config = dict(
    n_layer=11,
    d_shared_expert=0,
    normalize_top_k=True,
    lr_router=0.000651,
    vocab_size=11472,
    norm='rmsnorm',
    tie_embeddings='early',
    batch_tokens=[32768, 65536],
    seq_len=512,
)
Below are experts of layer 6 (counted from 0) of a mixture-of-experts language model. Rows are named router (the router's row for the expert), gate (a neuron's input weights, with its number), up (a neuron's input weights, with its number), down (a neuron's output weights, with its number) and show model dimensions 0-63. Each number is 500 + 50 x the weight over its row's rms, rounded and kept within 0 to 999. Numbers have three digits each.
Before each expert's rows: a language model's description of what the expert responds to; "mostly gets" lists some tokens that are sent to it at least half of the time. This comes from a sample of Wikipedia text that the model never trained on.

# expert 55
What it handles: Prepositions after a verb or noun, mostly places, such as located in, near, between, from, in Maharashtra.
mostly gets: " between", " near", " across", " located", " throughout", " from"
router:586449415526468593481489522473563436518544467532505520451574583456619511533507492472482514570516491513536523508564496586524508492566572472513464518550430542625543600467502593457416468430455462
gate0:464478466455548519435477475579397466392507537390499516492527459474542507483517421488498607593559451517530566470517426566513508510450450516503522546501503587566542459473469456574388516404417486
up0:474443459495551552500456482524430534376479486379536474553596626518432592512460478493539488558538516552488481496554470557481502562509491587490571618493543508533492365535546509533406502437470414
down0:479500433546535480473475486508602401479600551453514558438476589407465525557439349516508452524524442587481490518566495476509478511519566508492479594522527543420507485474521504586542507435502538
gate1:547564507539442477472555602463608466562490470372484533471458464480555476455470551493452499510604460428519474546525526476553534491594464436489390478465532481472581575553457535400574508455512555
up1:521453511503520394434570604466497482443440491445495424488505583459448467461527488544467467501595453580473495465526518431540445553534453515496484534512477507489528573487496381421511526465476450
down1:534447473493517602525544529494579494428549644498440466501540488524455529545513519418394487488522418532494394451572520469454486414596482401467425517509518450497527484481540507525442517434557549
gate2:599549557472440518483553466511520532581449455479546477344516543566437508435457548515474601601456548527553518475428391479483465552394528527499547521530503494428520550503490472517535455479405463
up2:452501532540443553590363581513450516482565515451521550485497451427436509550468500552501539469485548548455546479546579496532496516516560515485500573483421490590405565505544499515449618429495548
down2:550521500522444543437485464488523509430496452450541517575432472492524393423476546434498560523550479579414554447516503407586424432531463531446493455476547544537451538523437540521494461530547470
gate3:475480515494449538578540392525581444471551540397468506511512590446501505547461468544569541496533459389543580566623587528484531478535439429484525508544505499571466517506551509501482586477556474
up3:468542478541538483472409579444411495485521550505507453558411540567496499501494553469551438509459503468530437469524485446504503537441422509568473471604508494462452514482512458484505578523535611
down3:478581515470456505544478536515453513496553502554516574444499473530493538489564515586465508486502516520500517449551497440434436477434393447398546521467516449467461586556534500490515517488460585
gate4:597535534441498476536511565474487474487477525545434466622521493478533512461414554479536489495422375513433514532420383530586530506553441552542585459463467487590557531431563478522537457458555489
up4:428467463497492499604548447454478525515487519545518508450558448483479435427544583419503493481499541375485471517455561495495497509594460578482570438415329562468524557529480525377489452400513517
down4:515478464535447482415532485443549568453506534400552510412417563489465488533441456488489473538450510536467582454494529453527509582499426572512437462440494503485470428499456444550518613509518545
gate5:522525493599527450463515566467574412511541482531486538461447517446552521588526506486455461514508444563521425492507511521489449482479469492556519628453407476580556520414473578429451489452476456
up5:537467528427483553520490436452416502451556500526486568496540506487465514435547514514494442539417569507441560525522577503501448476490642471404519558543518429508520423593514455562563502544559540
down5:489578538535530584415513479434413527471490482488509433531533547484473484524544458485497546530440462485493560448469562515472550574519407498533543514534447490504536500510467529539547478478577434
gate6:534439434386487569465454510392553477538465530513538486472454473485582511514521511528514449529530440584505553461432484499457575530587524535472493521583420404496443495408505536524514526431556391
up6:545466437437432487511509494542514575569466474490510502545450487442481482512398534509503533555409559581526567481470511448491483538625529460481456551584559509587451573533440518576518433498470449
down6:484477572486485567451553495531541420493540506414469572540452369549483493525505428492539504530522445486550483462463567390534468562490472484472512557566548426522526462483572513565603548558507435
gate7:561424592554476544426447480483544491438609460525473566467462483500452474511590563435456492588580533511439503401452532513565531493422575476558494465489464415505545538371439482412590464489541484
up7:502530511516513494510555536543431424536383457553512429533552500535484506523519549575491599533509468487498461544486489564450553498500478441445556440561541517445504526573596485561398455550379498
down7:540409447494410496585539474544525499476425473508535422483459531555479547518521531501506499410487447569512407453530527507403487549525479547503486540501547461583422433511476508463468560459485520
gate8:499511484463476520524424509508498494558455487552527453532476577435585553410458532514532526566492511476433473424546518503507508553602553463501492499530472520553543553483462621540521494493471546
up8:441495510450537474433477510577492489597494479542558474606482491482517468521461508542409608524524591522568473527496460539406431514530491498506482461561488411458494500496444495495579488490563431
down8:512519456404469500624583452497572569552479529495582500490515507465500419513551581624447563429531450520465488510584470500453505587475462501476518517613536579546376482377518521554515555454410447
gate9:532510508559478550500576487454461494454549519512460429533505450442485419556484497515490430556516508504517508455486488491539500492478467495450552550541464611595552549519471533501498483390392500
up9:556541475508440537435569558464456510487566461534507492573551462457520506557474468480426512536515531555529519415511493462496461546474597561435474559585520503647594533523466552441469475475391492
down9:462493547519576494535482432619590405437400486550480508450524455451524417436520505547446528537533559499577472513518506562473551439420468489514585502451508525435483463431513531458531515460487565
gate10:432499493527442454569557457585499458467488490549550428444572581565527520458533503479555466537486573464524390507412432534375419528514472504501444618459537510523541510501562537519467542467488509
up10:447441486546512453510550462452546440472517483561568481441619531515493453427491480479544428489499523443417473480404447521457412482439432577568595494419504498465546475559567502474414524492521506
down10:497486533448522485495574474577490497518561547580512536569529438557539522518483491464543465560494445445527396518471528512558437461470507533519558546439478490466482601455590466456419519499500640
gate11:513490494499489567568568648559532453433651485465529456500436424472509462547534502564461468439440430484515520490397592524551498512459510600512514556507541538534547546511467479444488540469540536
up11:482497560485547476405524538455502522482467404498562468542573471512465465468422559550487471476455509546510555533528493540444373471448537355557503442504499451413474445503515506434443523553478497
down11:440444540566446474506427537560489491482485411527468440535539550465533525456620463482501484502528455496485503505496531543580422507411477535592431576493506489463541485537488467478523506545484616
gate12:554505435483437621477523517422501516529431384525494483503515493495474468360408493508464535502445503477489489469475609554470582515557563482403564508542368459462513489518566467459560462494551496
up12:577570513499464436477502563552452420605543475490549443478509449506564596602503426565459537429498474470517514555490481570541574558526535480463508503491537465510532468563521476483591534446438544
down12:538531449516469536482516450519427563497506515484410557555522541511538503535460513346481500492503504478529429546510546510457494539502547588499486514585434538502441457369492462450485460597540516
gate13:553548474548654502604477512529537518554511503498515603552535487516507504519482490522457555550488574501536585604569487580502563526434584494559513406467492526504533432498620481446465508451483574
up13:447549506470484455506447561414480536450472533434489404456438443512586466491503561562584424504538502532357387548567520470535473492477425529470481499420567526525465500547439488433540550416562511
down13:481476483513538541547441558439433518476498321565543652524499549454519544482560474537524500541487534489583525525467515553542511565505508552591489448520455466454464549439499407463475388525435513
gate14:544402418579427427493529571393560520435472477480450518528429489401514496492482502474437507518504461533507501537556588483631476561501593426407385523423492583474500484515470518503515522453477580
up14:448412469571431481416531485471564477418426491493478466493470561417592434530461525493482507499537461551554542462509450533557444485537516454418432511373458593531430545488526524506518490465515536
down14:431381562486511500456493511580428538479450487450409431528403457538469537415557416471497395499540486485428490403504486533525476428530538559492506499493448567488428530462590500481490527494480447
gate15:524463428477443573413528519513536455540425375525445479513481543547513490419407514609483574518463483514524419446517534583428548536498539434472494452541435448541494494442540497420494436548546517
up15:563431393549417597441544400508535478444513441500486452487539537487552518418429524542506493468467476478481409470589467529495536474538536476451447539499435542628470573529549619491519449436512464
down15:507545427461445508472547602473467426504448481567569415526531478488470468504458466514404464529438411429473437533544492540529414485501437401458540401442595503557510534481409436509512463493460556
gate16:489476403566479534553476420543474502460462446495509479440544628518614515584573484481554463542562542430636593419513488416479495521596495542537512522469432517578472556509463585483500498511465494
up16:507544612476495448558518499498526545440506436465516515523515413515332531483528567496420576494591475593479517519494579446490406503459561525539510433490495443538539501505501404492436458492455519
down16:431464465525423511578563473484435573421559466554482513450451439597516538476518512483500467487445607549496545457523522455492410516471535515449520542429552490654433523513589546485544513490398516
gate17:485458474474490499473459546508565457560494502499513543416523401509406562523448460443424554471526422606479533432579581613451509417540583506463481400432433463450530509533547476501484452536392414
up17:497428554490545554434480486436497486514533563438484515516518538518475483447441435560535451594469406498572490399504503510489410489468504533590485463525567473489491484484473464663516538495563528
down17:552532483515509486509530439549419453457517510618544373518514558492473437597445512475448596563513481488515486516593495488488487529487435616497497376600451515556458456495432547535497556418559422
gate18:545479395459478553432595529477533623510456432470513462457479551404556527540446499491434628533474450514560492435447457493493467613578541502498432525582544505515514624516449609427537478439579485
up18:542519466475487482484570490481526532499487527513594522390487474488593521548582468402526506479547464513535529471349453543478469516558518497507471453434511552580507552574440516489522500434525443
down18:609518510572450501466432511570389544548572468484500516475502585381504490529453454590524506615527473555549608485578479480503512505447411460493451541506483470528528529528453494627500498504517445
gate19:564490479539557581389458502414490536461550524528463476453532592522533502452478418446501478473477389489504507394524485505521571550501539467423593517439462583615580536478504526554527503493512531
up19:567563477426570482579457415483486490469487582520573549477534577499504479523471458504461526442477495430498485513477467473469462447463478489416593388438451605551482577539564484540567470515493480
down19:544488511453505499539512462633504564500415450562468490499520554553447488451489444538545559484471498487532412438484548507439521499592435553493428525528467484455431529584539604478488515462399359
gate20:443505427595524491479483521442583447477518487516515459508509594586462505439515522598500517521506451490531478472597486562554605508498543542590416519523520527403524529543498471489448567539576423
up20:526466548429544468559511474586444528470524481453460476464443495515578504488496517477594472539431585511480465499438460526454428464432437405411548599491538383555517502520508528620446514480480567
down20:474492557428445529621516443439533549502526490404494468531400442479448550530580501507357491552406555550406476517479510504517513484558471429470600533426490516560479527567484607589479533474474558
gate21:499456415509558472489501425495509488450494462600481485550594438505607549450494436528416497562454552516419480614416479542504585427486542566468476580463506463552475447493481550524561567480588568
up21:511476471494487514531470545502535547545543579447479504502495553556452504487490492509440485456550553526491442565598427456513518575567509539543510530599539500408458500482426463448425533516503512
down21:470529559495572522531565509484537497537443451533436524435411500469557449528479510561502494545564489544452545513532529525479466549644531390513518405517539594578516513481484603510576476525422437
gate22:512466447472434411493526482505509520415407555477460509489442515538502459441614468540489455502530501621487542450529511465509518482553525555503510556437405562557593539499479502461592478553540491
up22:441483570476531505526531502510533491528506446517460475522435452461392549463405445461524499517549569532529434532543547521533405525458454499513532457506499454468492478471501467561524412498510612
down22:478538526402449509507487519533520466579434499456531559470496522360537576536466484530475520539493578664457604535528492561476490498506538505573464473474505505515567614541429546529544494545419505
gate23:498528470444536584462564431525522519483441450415464435474485500511562477429501454499409444511418553567529447464581469517478496428540491553501471491534487582556503523553456586597543549471577544
up23:511568491442530480444527482502461464488446491488540454536511566384456486536529480489465544463532493549588471483470491589575472470543409535548478459575473507542481466567473478407497404517489461
down23:550504490539503571477482454490542532570479514418465413546509487542476490519453579461502471500521475547561406509455534459432540554445525471502470506577503415483480468462476481458440521573575454
gate24:535434427513441477369482462521574483496486449421479542564492501505465618581529498507492480567475444571477556498444460539503605516500494480611418430503452376565570446446548504531447496497445492
up24:521622473518573470477507537523467546444563486476449457388479465500576460499588544575558537521493506464556435407552490450583497472420460374495532538543492490521510535479514502585502530416458477
down24:535437471544463411504476541435451538498493573497522506450597436572437479443579450461482448410434459465529473531524446502517496471497484505422508477467508478562595466451419430541456475628491447
gate25:535507460492542488514520531512592583458464460538565511403508524427505511459564584527428584520459487560524469547523551599549505471445548407517501412525455505473568485451500478532492555507601529
up25:508520452445452596440565544515448513485451551441523562477454526512531469487514474525558531411531454466621489471564583420504521508544570547471479482531449534463581548478570542603499523477466482
down25:532518503548514418509536402550465551483439403445570531523527455482443468457525586462495444525498466594539495538485535534402555522561500513450446456514441499508433434611471494551482475531543412
gate26:477586510457407453367508463442539497579525490533459554403494533470431577527482424470472575431524442580477506501504452487467515471503500443520460433551429539520443517454411545468519481537441489
up26:607564604580444523576580578516421526448574480550495464493509484467559534526544532484497476517493543483616586429418448467554412525488401456517520458515533451602465513551478498576591521550371501
down26:524570459493429402420511542524466533575451475466544464537394581495572406539405492500535521407501518539555501465476402434434498600466542516508365449542510500524445471470420560494490489515599493
gate27:469420483560473452456515555449535519508480424454429465552517539396591479553501488532521528527531494562510428516480503567546465482504594446437479450498420601507511550523571585387517466441568444
up27:553566515468546558546444512543522509523558453521564484419467443519487560440442521520524498582441509422487631501491491482480502493492466473533520535461550437477480479482510405588544503506522487
down27:540446503490514486511472490491524424495432476571536456505454535492504644522595528514512538566407461471425486539510506446490509541533446540480411445504523461446507542579427537594498454590524524
gate28:481428482427535500534528487454530518491448496516501477423496489484572521555461443453518496493545482525505568615542471508496534438541544484438456450641421591488438616462502587419512540482482533
up28:525555457578505490511501513554494545495477513427526463519495439545393407464456523563451470461486509471502509473434638499511451500497483533619447551457555509444579407561493407498470506469481530
down28:536497488414376440452501469514586460513506445521532431482396479540545524441504519542468546497489505527454521536426477443495607544581499538479526459453558437507489544527434466489523564459443404
gate29:577464427440497607437548463483534416483510460519517531488507543507479403476494566568543487572545516577535531438509484559444492460526574428573498512515453505528572532494490572432453453458419463
up29:546529521492446446485467431537540527436420561499497452517571489534484575550523565487611433497530467461586526467495512545542573508496385559533457563529479531476469435402611502567398564500504448
down29:564496496440618503500549435491540513509522547602425487565445545552500512512549460478458569412388413481475496599489546485539530494504380489410544413526521518490513458398604496546405565469471473
gate30:540494483543496485565485494552461469522513478498421465473569562451481538506490475521505620539520557408575552519473554556526527495537508443619438409549449505490545474525542540495486559530407562
up30:501543498464484405477464489519450499547423465487548505464426638468421492527458586544567467558498441567537515471472509572545523522532432532591572563495498551496535561478464492563430412523344442
down30:487556579485525438538515464471444570542484534556508454514438499504416434560509479392485487554556458515444546432437494510590528487437552512477488479499448504534523467478466586492609425488536476
gate31:527526465554514505500413485507455558402519425506509521480573481526493580504501542503508480519508565442562555468523524448434436470448529477539520487525452470527511590510606528500436539356502500
up31:508458489455490537523503453517537495513439491573572523541529394514435486493537549551475548402485426563416422454448461622429568519452495409496487451533421469434551433516550436481455561592524481
down31:536457438533551391502527523477597483470492540434415453484486472507514554488473460540418609479435457647438467471596509590552521554468527513530572544463437441414575549471494431520503524483562512